Experts of a small language model: 264M tokens.
Below are experts of layer 5 (counted from 0) of a mixture-of-experts language model. Rows are named router (the router's row for the expert), down (a neuron's output weights, with its number) and show model dimensions 128-255. Each number is 128 + 24 x the weight over its row's rms, rounded and kept within 0 to 255. Numbers have three digits each.
Before each expert's rows: a language model's description of what the expert responds to; "raises" lists some tokens whose logits its average output raises strongly, later layers aside. This comes from a sample of Wikipedia text that the model never trained on.

# expert 11
It responds to: Number pieces in dates, years, scores and table statistics, such as 20 and 19 in years, 6–10 records, 103–94.
raises: ",", ";", " –", " PD", "ade"
router:133129130097157129144116105126115142120140110128078120131119132156082127136122171117089127087171155101121102105132138143186155100123135130111105140132122138137154135102161105129112103120167103085125165180140092131161111132122134144104161129144169086115125159122117108091141162131090104114140087112164135123095105129116132137118111116149124123146093132134177098123126124127145131122094
down0:115160114190109141146114129158154145153147124112109130119110167096123141143142126124110162161117152105127153114133141153173125145140144164144132118168148102104121159102133152094122154105154164108146149112151113143159128111151107136106164108125168132123188127159114122112057118131102114153113201141137141127113089116136123141134102138158116137112161113085108146124146127141126111118131
down1:133073122117125159116139106122127070169108101148076129122073130141127121142103108131131131117113132154171117143142141111123153087121108146130161132121127086125107139115143163154163145169098083101094128156109150123084139130112162124102166139142113112124114112128137124114133142092081167165119145136137134140164139115166113153134154132117124161135100091132147104091104127097147066094144
down2:147112138108172111094112130132109161106151150157102135166114095161134141153183119174149140126134119115099063137104117104135129159102115118143113109127141173102131097119096093130116148125140142129130126122140090150180139151102112133085116075128142147098129131086170092122134133119102152126137136124109061092121154099092109144113129121114120110138079163099122115101143121137138167131170
down3:113119141156173108120104129142133144130139152125151131107124200146098110168110124114092152115124094139148105125104138118103127106085139130160083081136162150158117099100149151145099134099133157125167130136098143108152120151092138113078071099139116178099136133115143155135085067097132132126156119135116134110159105117130112137163081112134126095106162103153156103123119171112091130141190
down4:089134113168138124138154158114159103139124122141147105099127067128113156136149107150152099103166157154098104115126128141163124151075116126091166101096088107130129179129151138112088160106171110093161131130146110132126095132102158168126116152129153143121155113162133158085128123140160094109124168152123155138121136123125132127153133159125134113141142147125137161134101141126122109146126
down5:114125116132166168114099117123114117127137100110098111115146138112122135118141108190147122126164124136100147158158098133150113125142104161126161126140125125066111130103084152100132132143144153072124164130114163117107134136081154130155119133153151130126120145111105136156129127114169094115153131117131142135144122092115146070134111084115139143156144112119137122117141160108159139119118
down6:109132138153112108123145128110151139172148125085105163165119123139129153109144162154128111080158160135122127110091109132103168146134126161171087123138172176082164096110139143100097125110101107117121133143136134089101098145103084102156113120098090099137185160111156094148146136080150120132122118099119097150139153145120141120092096142094133136123100117106113148093157103109113156135105
down7:117131130153052096163100123134163127127098160135118172101131161112124177182112106096123130159081155155147138109111139078140089136098151158135112110111160141142138121088116134156129112102114115132139130125105090120145129139104145106172118103128138103131133127147109123131172112123140128087141182157075102129119152110139085133115071091143139158105133080106102140134107109152094119115114
down8:141140081114151108110110115122122139083155123097109145137149135126128150160129096125116126124134110124109096150107111141124111140156094145129108134129110179131123104132120097126087118070105129064099084154099170046185172121127121125114092143129122159113116156137095097120122125128112140098154151138147155137128107144086103059098136100145128108123113096083118115081170119102128139093084
down9:137136144119081095127137104123114120110086124103112160105124162105112159092142120158123133144116108134138145116161145103090137143130074137136109145182153099144152126167136132151126113135152153137103127141122125138111109125152133116114145144165124130110142181132138127122140088108115151136133161124135148115119144127172162063137156144125130104108162074145102116157102190137127130089100
down10:115148130083144159164119134131125142111137158147083117088126142185141146144102167153162118157148088142136116086157173176107145140089146117133122128118124151109130108144063137161149115154147119139113092143123112146137128116139153130152117142137162099113153131136105095117164107112115132132102166135123123162146169135107141158143127119164146122118072108112113173121116163115140150145144
down11:155141112078128106134124111168112145165134182117077085119107128097130135129108120137179144113150150112112105130117132118172142137153106136130124160138098133114093166135150105129129174102074134145092175131131102125111136139160162158157120133134139147138121125086117129106125156154104099114098177149147126092153121126139141137122140123141155179092167171111131154093130119120119131102139
down12:163131130135131085129148133102129110138124130136107113110110110162135156102079168131143139095191122165120136153088117169118105138102124191129145145139136104099140159144106134135135161104075093138138113124164111112102123106136109113178158129106095100118137101159139134122156097081140086133165127111159138128147151150127135110156161154133074124114096136098148124116093096132111112135161
down13:109132115095107127131100118152133099115123138116119163146117098122148136098166112096135127135128154065093121132110109194129153107102168108100120157109109080133146146082126180116127177093133089160096146140124169147146141098156134098105116137145103181112129123099091139114137155105156079138098116157064148126120114121101124124126154089133126166115077097109141087108117103112142086091139
down14:137121147155142139113154110095175136165104102135149119142159137110149116125139139195122135131129147117104139129098138171182119095135133122121093100125138121109115114145138087113117074116133157180159134117168149095176098087163146149136103099100139158142126097132115149164157137119140127106123120107174094063114131138106146139143105156116117136147147152135123154056129133112162163112150
down15:162080121154124106116103131115174121132148174093159130070102163116138102147114135118139121154114148139105106146154104143180117186117142148126146127124154122112114134128078108119116133133083158168163174141120166150132102116141136147120134137113122154146107101112095120150156161153120125105151131143115137117156121130123108157077129115125084134110119140103133134155116122154107150134142
down16:100159138112144082116141124119119172124128131147133125063089124124110111132126166162116145110105136083116148149111110124142069136122113141141093131124159137122152121129135116083127077177117099144103117124127110144133123129114145103126137142119151097140134163181143107139118106101129161153096138149131158123128150063103111161156104133098143119135171143099097117109118172127153124123098
down17:123085143108098112131125132183079156118129098130167057077124133189151109143114139117135166107124083166107140108153158138133132097117127087163099132120132108133122114110112159135142134125131112119106145092132116145153077136150128126138096117120115128145107134128160141146116100112111127128112137098156132138061139095148168141141187129135116107120171138098120121137145142175153173137110
down18:132092155160131125132129103091088115125100136167138100117116124111128114102153139122105119101112134105075113121105115106125121132091140135119139144195122156126087127166108127131117097121141113137145130123140181119147151134139123143106159101089108124136104146134085082096160117123107123116133135102159161110129097120133171109147098066121148122138075123181134141111160090087116088133085
down19:091079142130076098139118153120109120125120155162131172172124152103130129147092152139142124142164091167134123138102144132138134155120144155127102212127148128137134088117128125137151134166079124096138105100126157110111141133078153155144147128161113118138061150138110140191107145107104124133151149166146131154145136120127115073134156139119124150113110107116116156138113113140154156080130
down20:132114094141154148114131124116159156168101096117146185095114163081110106164156100125149121161112157098137128144130132126161128136160112139106124144146138139147166128173110159119115127077146136117122098164115165087122117173136161102138128132152179135107114140113082103108138135100140157111121159123130142080132101128139159096106117115102101176140147102081131133110096105125167156095092
down21:124169148134169115091105164139139124161137188114105157132124112140123138090134110145160131155067109111137124106132095171152154089102107151105177122086101124131165131129080123119121108111132138155123087174068124140126078116154109131100134143105140108137138127117118136134075134184157176135097144127131126142138144143113143129129108134158114168084105140187105104184148129113124150124151
down22:164100123104119135113145150127163139131150128160141152099129118150109115107139163149164130155159093137099142147092119114125152173186160143149143117132113112140105151131102151131117132102138162111177116125110167141085154084137084127134109102115114113122145100123134168106114087128118165149100107136153176097144084143150083104189142094135107118146148093105121142173128126104130099092135
down23:117117098170130103168118125146083118146110160124145140134148154110147107143070119157122135157145135126131113154148095130151147110164139104110166153101154144160164098110085131139069128153120144110146128145129109132104114122138138139111102137167140152104110167135143131070148074150099080128125121131120187115091146135137119114156151098109158106144158111131139137121108146115098096123092
down24:158140147158095126122099126123114107122132094112158134088172120093103101132132165072134179133119116126089117119112124176122114124148142120166152116146114154171138158140106134099162161137129110122106121095139124112114197166117137147124160137126160131121137132172141123178142148182153150132132142140161146105148124112129131105114113124107106174114134126128162114152155122159085168111127
down25:152083138183139116149116143145137110120119130129141120165122161129126107137105095121123075147141100139121146155130176105130102158090127126106118143168113132094142172117128128137145142127135163157140180087129162113139133126131140121143174142130104128133123175158144126126178089114116109113155131113090122127126159089102154151152077143112164133158111118071153117144104123200105111179128
down26:111098120112124119159129114144159106149173088131132147149082164140098097093123119114119142159166153105121113141131141152119127141183098145154115151116142097166104107081092096138131108176168136145100110107123105107138157163133110107152097179151146137160173115149150112132142074097136098105136107177100114177137100116148107150120157105130102148159134091106115118081149103142160142132113
down27:088106143143126111113084136117132124131169176112135129152149130139112129161113133092155105143118134182128127129138142173122106098105136155152142144128175145155091128133149138141151121104149192146119163122144143153114153091119114096114111108137110105084127119195147137121135075141116165124126130155126160120124086134186105179138129117127102135117142150122134136177178090095142175109153
down28:100146112095058185124140153122142171141131120145142125159139162140114143095172128118113089138119155141148146169133140134103170106130123140117117164166121093123099142129147131121125123168091106132098092091138143112108141105109125151143096119179102122175128109122177125089140114117123151147120132166110106130103169144159142148147105149107129192073167090138138090109155081133099187117125
down29:148122137099126177141106113143096119134141110146128156138143136162103126126116124102101186132119121144155121114134100122126152110099139112154122153124154136183191120098105129104126136099112147144153132128103103124122084133110095106142123139092147126140147131169152091162139090126083163169109086107186096132145103126144146130100170095094109177133083147127148103172109173127191158105109
down30:127126129109113124141085186145157150142099129122148163137144106142122157194074126128120139137106135098133067126159130142088124119142121159153131132111152167195174144105159111150145186152179138127133088128117147133079140157121124111125105140134115142136155173141108166122131156141119119157119135156125074125133105157138132197080152149079091127148121100119113108132138125081162109093125
down31:146134160108100141074141133121140167175143104143158088128148162111132107164105113126088159125112169156171150099133115141090133143126153139126077130156132083137129094168118119138159133157098132170122075111098103141112153130136164149135116115136132086128101137164165159157102103103136111144141118153140130158149138094112127129160112128105113127121163075103133145142154126100112151115170
down32:130139133107127092170133098117094111109129188079120103169137116112138098114110155128133096123128126149162119134145137048172121088126145136125102156135109156099133121124044124137098128117118121114119113120095123109120153105127088124154133153118120148089145189111115157126147145131141141135136149115092151155152202137122118125117125130117091135087122170110137116113191158168128115166108
down33:117138132147156037143160140134137134134109121124102099138117171158104103145116149113152105144100154104128134126097136152125090125159127151077159143110176121159086135145150106142182142148148149146147150168147156153156131161093099105129119089106146133129107184121101125144106101096147104078151143133123153103134103135118115151113095092124120140146128110103143084157116134090138161109128
down34:108136107090102133165114144132127117119157141141122140148088120095128110139170158102119122185117113119118134144153156180090190139157137105157120095079131095138131166132105095142116124119117131183117107124102111129102126146165115074104129136163129169076169106135117121112121098129147110147155106105129112107157148137143165176150123113080167164146116095106074107119115106136101110139137
down35:134105134092121136159149122147144094111101142152143107109146114182109133131122055100151148146111117129117113155115122128116093122146114112120106124153146120106139103123133136157106112168106100181142139089057162201127121124159113111174148107082092091135145120140110117132123094091104113151125115123136174118110125138149138118159145129171151139065130150173147116109175153136106090165094
down36:137137108134097068135134127116148165121118151139131125068091144081126100126121159118119125146140139113138104140166101112083151119155135124108122120169120136105165116189168125174155104102130102122108093148135119158144123126141105105124128154136165104135159175101109095138133137096180135149163089149135109106134129139133138082167136092113163156119136159171109129134081118115137127154083
down37:114109100127139103147144134108156115147119159115129135128142148128110124157147128080129160153122125110172141127115087128165076178122158164145121151144149136110131120113141120146153113129161127154088156095120150139115125190137085116130166095118158090154119110139120122119116133116118147120077152101101172146144157138101105144139111118153134136144129088141116074127113174120117083097139
down38:142111136098096184145148116111147151094146129121110157073119134098141143129150114164136157105102162155135129139129123151127148128103148103126119130179140116141081095154099118153142128145167137145155152120127164125155146137121121106134117132145119145136181108146116139121136144130184165132131156113160127146110157126093141141138066148166104116099098085108073127152136119121150154073130
down39:136077167111104136158129121103120114107142145101148144144151137125130129165145107138148113124079122116133167118177165077103169160133114155163114111130132180104122171161135115142114131151144119143113122144090166105095142096204118146173131111160141145107136136188108141126144118097151135095141153141088113159130106145176160109155113095115083163120136134181112140111097137161082124109103
down40:118114160165125160097112083094101085104087136131134104116126148139101157121145123155116122135135097141178167127127132133087075062155142133144111129142112107166131197131117140137153106102153110148078146161135111124118145115132104147152117145114115157105122129166113117128148147113154131150128122136119174156133125132110161120102109132104129116143132154135083136130095134121080137066115
down41:121135098142138152129146126173084139112115145095108092136140128114146133083114124151160140128101102117191116124146109117118125077080150152119153133141085155141123135087149147113073138148131100118115110102127103105072093127148103096111125098121120136134087113141126096117100136156106086101168151139142119165090116124119149168144114127124126103143129079145128172154164140139118123115162
down42:137137122080102144123111056182125125144123113174138163153103124163103088125141124092142151119172111103183119104124106117111164148101088119102132124133118139161124123129114152167111160176109125163115143166121102123162111078155135097145139144119152112127149135153155133101176155115101151107108095091147120116122114115128150126163123159125154126068125128135131139106123135125121106148131
down43:162115111126137125141094139150094137135132165179102152107135147169138097137174090118117161165126152086094104127135130105106129145126166082092131100127136139111099143156125093129131129122148114178123122152154122140153093155148145138135108105125096157115158083097165159143143106122155134129114137127126158129135112151166144131096111118158174137148107110150120178115087104108088110153081
down44:162112112129127186119121186106096080140115104165144095124129131105129120132144114144114144089080157158114127097153108141132145134138150136110120098146176131136121103125128166129139125120143085074110139111140162141129154140162194145151152115155103151147154171128108108158110154115097131146130135119172142128115170139082116110116180158099093164140153142123142131110121145142113147095100
down45:169158107125094161120119094140109139113149136099131113055115096162058121137111134157121096147106133105097121137151097098100127123124126180173120188139119117153141120088124137111149120138144101078117106136130150129105136156127127161146101102130103146158117135138132108174137082135113118146154135126061135131108087136134107111122147122114104091159114103186133165155128102174133161118160
down46:133113155092091126146105147130140135123139159108106126149143134106142176126094086123160179121125119118134133105122135126129104103149144174145122151129127139097146118144141175151168112130132148143137092162093140151131113147104176103090149134141131165140108144164119116133155130115163121155168163157133109115124106119155088088118148112149134078171138127134120180136101113144145122130108
down47:142123140128134131155144101151097109111131127136112104159122125115146129111150136121122126107131118102081112135110144145130132133140133133114139119127113117101151108136125073147100147177078137069088149115154155075132087130138110152168165092132101103197098170117126119149127102123114096130125164170129100145120123072116123090103138119091129146116137164110153107114106109130081127142152
down48:109114135126154168136150147104115155091097117155098116144102115155148110139146138141101111159130130112133138137104123100147069106139116098109142137149167124163129140113121142119129090101093095110167121142089163155120124159088152122174119104158128146155120162142107190093085116164147117111166133150098094121132149143137105095122154126138109105143141118176157148124132153123120183142168
down49:117062174081088145091139114156142114125141147158121093095096125134087125162123157149103131120105103159138128131141129090104128085083131141101145110078083096154116142107119131100151134138136133087130118112119163165094141134094114152131137114132137176133126153123135130130112128149103167125100132103134149129153138082134120120173098149058163101125127123163109129122159168101144128138156
down50:144135138073119169107116142159078140130108137120133149151081145153118145149104113171135127126143154136157135123152133173135113082159131128129157136130104170152131178122141133154125152164170134157151131107122089135090153115116069116083097143153109152144089094116107136123147111100086122169125104117147136132118084126152107130166148124108128118117138122156115159124125106123174100103116
down51:107103116139098144149083094159103085109155134152179112131152103154128128107139138115157129097105136157111145103094112138089101113154140080110142112123126152190152149128112113138109103132111139121121112114079143182100122130161069168150137093131152103120115162081136080123126118133125140143166087160098165159112096118108122114123139126140155167124123119147116138142149155148075147126131
down52:073115161134124142159125113130143126159147130130084099112113093153098143136127077090082100125136120119133113072160166127129138089172083061178088109098160121139111126153146087151091134117144097116120122155143129115127136136185124127098178143128161108133127126135070139112142088130116130134127081088159141124130151077163156116147119122081165158090150113121100131087115114117130114108094
down53:156102109131141118098085122112147083122106171129171136120163103124121163129144147145156133137139119121130137139162090136148133137110111140104104138139112154116160113126143127135109131052111131135161108122118093127159126117145114167117127064096127147145139131139083135158084145091173131178105141132124169108149123140122145117101118122085113113138081121091103131142155172161146100141164
down54:126097150150068190152134129135116137139137133123124129117126132165115154107122142149087112121112160098118145103122133157150090137140117070113165129146113156145116104115110115124078158104156102168087175163096088103122147141151134093139099174148128114094158108107139129114126124122143178150110114140161113166143179148123131106130130151137125135132112133118104138101123120112104138128096
down55:120166112130126122153179132154099144135085146130120141137149112174117137130164113156158100125135124123154148104114119201157123143130089121087123113115101131107092134045093110151138093127101144149129103113108095081102109100097135156129089173112128100107144105119113130125143133140172145152067108136152129171157152129138128168154095120123152116161133119131109119147128121140125081104144
down56:176111097119149164127136139112063116106132172132089125093083159110108149143134120086150139132170124115105109140127133123123139123124101103151105120111127122137124099131137113155170155111118095133128106151139114098118115098149116127155125136107130114093129139120108115101170171108080123097107179130152106138154138135138103130156128182098144132119067128082156181137107088167151106123136
down57:130139108152129143130113142174124117143143103132122133106165119134185117099085134140166159140123111157132111120163060110148104182124146096140158151153113096105111122118111122138128122113116134131135125137164118136113103118100156152106094146122127084105116121150139128118104100129144159155145119119143154157106140111103138189134107158118133110143153074103153082170181121123151145102114
down58:151100131097135118093136152156152127118101104102124171132110087115101103164158150166121112152090125144132099115120111137117129135140142131131101120166141174121125092108098191113090127130128131155139150142154126108151109120145166135117161109112098146114129123122118120184107098124133131129081182126138151144161108139133122120123119112093105115184150142159104097103161163105136094108113
down59:115114121132102136113135147129128057144149111104126171128152140131130135110116128161108126123085169120100143135143117101133119117106167138140153095173122142081113121155147142118130102136075138131113108128146119069121150120141133119129091125165139080187086132137136109064107141115143162150196162159133081127130084117113133114093130123123156148129162124143115121080135115082162086117112
down60:121104105130112107132097121082163111136121123108118089130154148114168163166110181106131145111106123129121142151119168125085103133155161143154122131111103116147129112142122140101115147094136057114157109122157132135151103078108138147142106123133119122126106116132139120134133143131125171101118147128114147101077077134109088109142163124101122128126132094117094099155141148132122125133133
down61:148131168100125132143091104067139178172098122097097139143174141121160144172130114124095149131144135131139145123147144138137095176142146154150126149104154093111056130104112083119111103160140105130149177104157156113138152118100133112117103132177130167174119163154118092155140145145106135153101123121153126118201093114108159161123134120124153155140135171125082125132128137132145143146169
down62:117139156127106129077101165130149096137122143109112151131125118134110177125133114111125132077154103096125098130112122086141100102077117120110150159090140141113067131145116171112105156129111119076147153119108085131095110133117078138123175076132117124095106123118111113139134147085140105114159134127099085085104127087107119128136127143165128158169163116135135150058127133096111138123160
down63:101192105130103133169175139153086165131118134127143141097149123131126165089150125118161095166153106187133132132146180099106160129147128109086156127176086170122130132170183107138132151127155117170099141117139154097135136121151114133127172167114210110134127121139110137160096130142155119116097081125139136130142158081126140109104117127105111116151118113143131113134119071136143069101134
down64:089160101094102160122117104116145127160045136159122112096134092101140128125136150116162149141139140123123137109136166149084084120114091131168130118100107099158131147117116117146169123145140132114129099123143165148102099141132118082111146113092090114139148114134121115172150143134124113085125117106118155127148147184136142140139159131115125136175146177129125127110124167155123032103143
down65:081123109122122106153133146139159128104103135166137116096153102104155100154149089138119160100128119167126134114174145152147120094159132143099123059145173122156127131137122135168103124098090108133107138102091112161138140081110133103120152146161117165085139107145091142070106096114117075113144120105079099123143146106119146095140104112096133133108106164116150114129118145131118117126117
down66:163131167154140123119128167095128149093136129123182135172134131131121118139143150130172103147141128121114092087096084100130125103144110120127105169140117117132118092110149123123148112136150202088146108089108151121123158128153128103098142111108100122149129148098131127151108116154152136131099081126100168114152139097101149115090122088120133117124157169108143123160125141144138104101121
down67:124119144099099119120093168150143132107158113110087109107114100097080141147145152135128118169128163125096123099110109144107097135131115127159134131105142121126114131146108145097042115108146136092107110101114138093112126158109147088075144149113138097140169110127079151102165123146143148134119123098155112081115110110080101114156123145141102189183132142140136106092107137108127138141092
down68:125149179124091114149129122082107098098116109116087115153121107107151116087117113145130137095124125117170134084131107159163142130114108105111160123105123131088146099076129102169129148142105125130106071158084119126128142102111123127140138180134138118094131104127099101131123119095136135120126119102083144098107082148156135142144118166139137142100148119138159073132170108075150099136130
down69:182115150137140150149094086114119134102128141158138109144118123099134097143125099110152093107116103071132149155112128161126118118119158097120116100118120128136099148133164165150137136132109115118114092126124120110127119171140118168110135128107130174162112119123149093107100169121158116156111122139072188097136113089157112112106126136134112138110115114147157144116150078119117107101140
down70:090144118108104148109132094115155145108143175137105118121139102130100121158153108186136118104134163167139126115151182145082147115121153118182103201142130139087144159111169149089157117146074103145131108120108140155159137169165135106119152113132114161187113101129120157123126109134130101098145147108153176128122139129166167137147134141168153122126123126148151156154122141128134122149187
down71:126180104112123152175135151127110122071152119146155133102136139136135123143139094210164109125112140116151100129106116121115145127108110133101141119141168109152160073081095135122149123140137113139118112105123162127159132175116115116141097161122132116144125130157153121099097137125149140110103120140184175160129101137120168096105105135127122152088130132135092126094131110137163112159125
down72:102084117132138090106129085162112105108111089127114141104115129138138169150144166170150157137107104084097105103107138096133077112079153165128167108155110126120120161076089148103138130132084163122177114114130123132095108172100128149114090127133117144144130116171121144079097134145130095121108121116113142122179130112155117130131093126132149090145132150120095138104097115137150127154164
down73:108141129159105145198112162159153124173151111105112140141116092131181154106152136134094121147135130136100100101109131156161150127179128130127156124135109134126090157103077087116158105143073110159131167152127131154138138145124136133127114142105142092124132137093151125126122131144130127090107084118114137088145121130123119128108154134120140164093130120170130138121130143142149163159109
down74:135177074123188124105169137150135147126109146136130108148129139178146126119135100077155114092125124155102092158129126140116137129129102136168147110129148102136112142084109147157145106103114113131144116136118167142116078119113121125146096138099100163120126140135129119088128118088098108163106152115104156148114161135078093117151135104109100094127117087125109126140086150142073162126118
down75:171150143183068151113116128105158068119104126132149108104111134103078148162126180135068161122155116126129159161133148152160092094134126081130154089128122134123080107102106140154113159119117146116120108125128106103117148124113140123129179112131128143144142158104104112118155096149161094100153171152153140120138149174104153128176165125108143138103148100115130145119126154081128126096132
down76:135154108124114112086130103169117155141124149113129128121056123124133097145151105077119124163145101125132146079140151158118110128154146131102089140113129114140111126147116175099170146080135115128134122113105113124105074095141084100114147138149084140119163098116107111104089106115098113153105143134132149136116159161128093117159103136100090127127146137140115194133132137126105121136153
down77:143129145096086140103137125089154113121127127119106148085102124105152150134099149104102099117111124159154109129143134116088120153133140131161119135144131111090108143169137129111125184174111131105133154113126110096092177137142084130173157117100101089130110120113082092158127089108089150111155116134089096102111142140139136119099101098108127088109152122139177111139145093129108110157125
down78:119081125171144163122135137115115168130070123147148136138132165117135101116178102160131147103125144121147117105159185097163138145107137121154107150139092090135133126126118152103172162140116115139093089142143122134141156139129085159105136173099139119174144133122152124136108123102113143098107128092167120139172140123128144092123140104118122093115148148100098175145110148132092109178143
down79:112153109121113122131114082121122125094130158129134113135151070104143192144130142144170152159124125113064147110101132076122093120106156153117075151142150118106109139123136114132103126108145128164152113094156104134135110125130118115107112143118126090126133147123113166126150127125130168123146149112122110136115114129137111126116175119093169096127161098091133174187121110150141150141185